Weights of a small mixture-of-experts language model, trained from scratch on English Wikipedia.
Size: 17 layers, width 128, vocabulary 2045, 25.2M parameters.
Experts: 128 experts in each of 15 layers, 32 SwiGLU neurons an expert.
Training: a variant of Adam for the experts, 268M tokens, 8182 steps.
Below are experts of layer 14 (counted from 0) of a mixture-of-experts language model. Rows are named router (the router's row for the expert), down (a neuron's output weights, with its number) and show model dimensions 0-127. Each number is 128 + 32 x the weight over its row's rms, rounded and kept within 0 to 255. Numbers have three digits each.
After each expert's rows: "raises" lists some tokens whose logits its average output raises strongly, later layers aside. This comes from a sample of Wikipedia text that the model never trained on.

# expert 18
router:115097101122152100145117160102109181147110120140151180098170116185108154118112076147142092163100124096149114120178138075244144141133083145193107080134104114086096143143132123115122177129104113111140103171135159083161100100115159062156120152114151136086129191112146162107144158128057094163156144095182104132091104146115105067124173198102116128144139134099184144094136142176152123160074
down0:056132190098110102132000154110106086139136115097096112127114137141121094115114115177113062085147127130163117089188127112162153038144124160173125117111173178100170119116098162165123141080145126139108152132132159100091170115116118116176110117078107170144125136147126103127112157135117087122138115136169097151070088140104106072110128160132215157132109123119141151113140144148082157103137
raises: " In", " This", " After", " The"

# expert 86
router:089071085147157100078169149124150139126100108106131128082176129188129135158152140159166105139102176074091141080124107167195130073148154163161121087180091158117083171124132117144103124090122124100112093135125156099125115118197123086107126132122151122127138175152116127136162121121100173124142144080116081104034095128049076159142161120142099097144175136117136156133156159183125154170037
down0:110123097080156128113108140142070166104105088094172113108153171114113156102144093096176146169068148062132121087122098164084109100149112126156174121134142138157098133103059132129092124103144129066065094102115107158137113139175165189179177110120163179120110113121119062152129124112143129104091096130134145052057116120113098139129119085109116121047126113092139105051162146145111181168099
raises: "F", "P", "W", "In", "V", "D"

# expert 63
router:168129131131142121112192159144167153136083089134139139141110091217115142117154165159150100118103125143130095138103134085199105097122159138135100088162126104113129106159114147094100121165149078124140108112086152157116149095165124110135185108099117162129105110103184135142174117125032095147107178112175060085082098111098105113140128154094110091100176130065090095113139086165105092142021
down0:167123200130087092162193076110117053121109149135095200078119148117174098146152119102205176069077151147146112082145113075134158147089125151100120157187087135089118119180114104148181095124096110138174114163123121135165113120109082153132157169122139108126103132106155105101112113131166204152153089127172113097131105085126161116113164160172080130130136151145110114180133119166111093075089
raises: "ness", "ious", " family"

# expert 31
router:181130153075143127119185138093156144103086131154094133078102071161170164119128153096160076148089092088174100070109121122212112085186159146138125090140128156151149176150089078118158098061117151154154100138151176093114143122161163138123074108095138177095108105111174124147097142184118121153124162114174117119083106118068104142149167160118132105171166169154142156112180140190116145143090
down0:149155148117104069156083140121189089132100155089071103136118128128170144123097130163090146183146108155094112119109151118079181165133141067086128121113126113073120152087187148130137138187096139151141169050102100054135178139120139114134147130134159092152101113119135109186115146098126085179146185157101154229136156150123148152091125142178108099157087145158200121168126118115135159086104
raises: "ed", "amed", "ited", "ent"

# expert 33
router:133165130132155146159142154128113217087083167120140119162173127165101154140119168111119110102125151125174113002154128163183138148123171147132113124154111083126070145138131169116182127169120087143117118125153109171086129130114142106141141117114140183123105130123191127155127165126123092118134105122205045100126062092105134109124106122119114123170147145106098148110211183163102173122059
down0:094084099090159156154145183123151150124152105153146111178173108209163111141047082124131162137098126149175100129102105161136128100173120126131201136090068176107076154102153084169154109147149081144116156087178160124159133126146116109137126144104055127134112179094132136101085142103169125127116174066068161099158124126124167127145157118160110104151172150087173138124108173130052109080124
raises: ",", " at", " on", " and"

# expert 55
router:156124113105117126167166170074136132070122091102090118102108080147093104164137155150203104075111167119138086057146115136219130140118084161149142086187100120139084133175135166125127091199127110140143083149130169090148136111183157146128120163109097112076097124128117122090126147158105101145108155113185127097075090115043088133154115174140089112160163149113088183126158101166111105133115
down0:122090189157160159154089129129150150123124157116186156077142044144127124126129120146110102090125138164106187103127119128161076082164175120129098129132125121071142100121084119106144135064148092140133117128104123114124075113132114081176115136133151027086190166138120228126106155115099142196094071115122118140165090133121129172094081093147134145108176086124178124170128113147085098159144
raises: "-", "O", "J"

# expert 71
router:153125151106126078062194179136152130120123064115115192144208086134135152217094184157176122119105128124076169063179147104214198150117125122108153070136100127120122138158116094097209125140161110118144088149124141097101112131160132156128102145144129200156130155145135111121129133119128101159132171136154125089125133162113062169128126158126124135141141162134108111112171134166072121123095
down0:064151062154083141125202139131118171137118047148170096098068097142129137209090130111129180105156141171118141115118119179136133100126099107120137148148165157132119087113137132063079151145094100149081115141177129128128121066141145076136086092097159134157130161180184090124165070080127143088092118100181123134090112144135140161109122119184136203108116126153123111158170107134136168175138
raises: "ro", "s", "w", "im", "re", "ak"

# expert 123
router:132120108115132148156235161127122177118089122151095148117172072163152131170121109077162105103119130071178152029118149169144112124132151182162113105195110190122147120126136126066092106095137088134138116088100124136156087145138137116156113149109123159093067137164104147120165147130054104077122119106125107077049113110111095138143193137097113114091103154126099138079121136138179143162111
down0:150165115078154097108080135144125118139111122182087163107122138112126103087102218084099108102156121147134173099140141110176056154146100108087072138125124125125099091181085141142145102112143120147129111092135116122100160128115111101095125120143075173142122185085099208128066165164104181139151130158116108126154119088184218095136058145092165103139118135071178123148087139185114119129157
raises: "al", "est", "or"

# expert 43
router:145103103142143141128244139116147147137084108088120140092138106142146106161102092110161117092127162091154119099089116062211186197070125126139160109197112164127077126159112171116201118169155148114123126155126164158112115130168127070152118170122144169125120176125139133127197125105109124134180158108141086100139124117093126125154142119131120107192123211095150150133113167137066115160119
down0:178141118126144129150103114149163115134060104156141107173114083110142110125192080149107130124118131106094141163181106127112093087137166048060155161138150150145104206118147174161110146117187111140157072147151108052074085076103158159128125167122137140098134106125066211137153133105145103082168127156120090087165131126109144157126097091156170135158101103173152103134114082154120158106181
raises: "e", "ide", "s"

# expert 44
router:117135129073193145128216119132088162085104094165131116160216124157116174152119134136152157084064122144101110034157138117152138146140132098124156139127141136088098138194141140080124120107168096147182142112173100110136094087158073132167151092120132174153121118125096111116162103131094104148162163108173081050059106103106082102154124146117158121163151113104125108084156138116137126146063
down0:123105119087119122136141102132113116082106148138156132141087126134112157162203152175085137120098181138190155064090137105139158053072130095091139133124178100108159108139060116108175125152113071109175083168140118099145139167099094165070185071119124185069162167152179121094121132130095101091139124171115122109088112172124095133146133077088139117146159164176123165176149137089109095153159
raises: "led", "ed", "ions"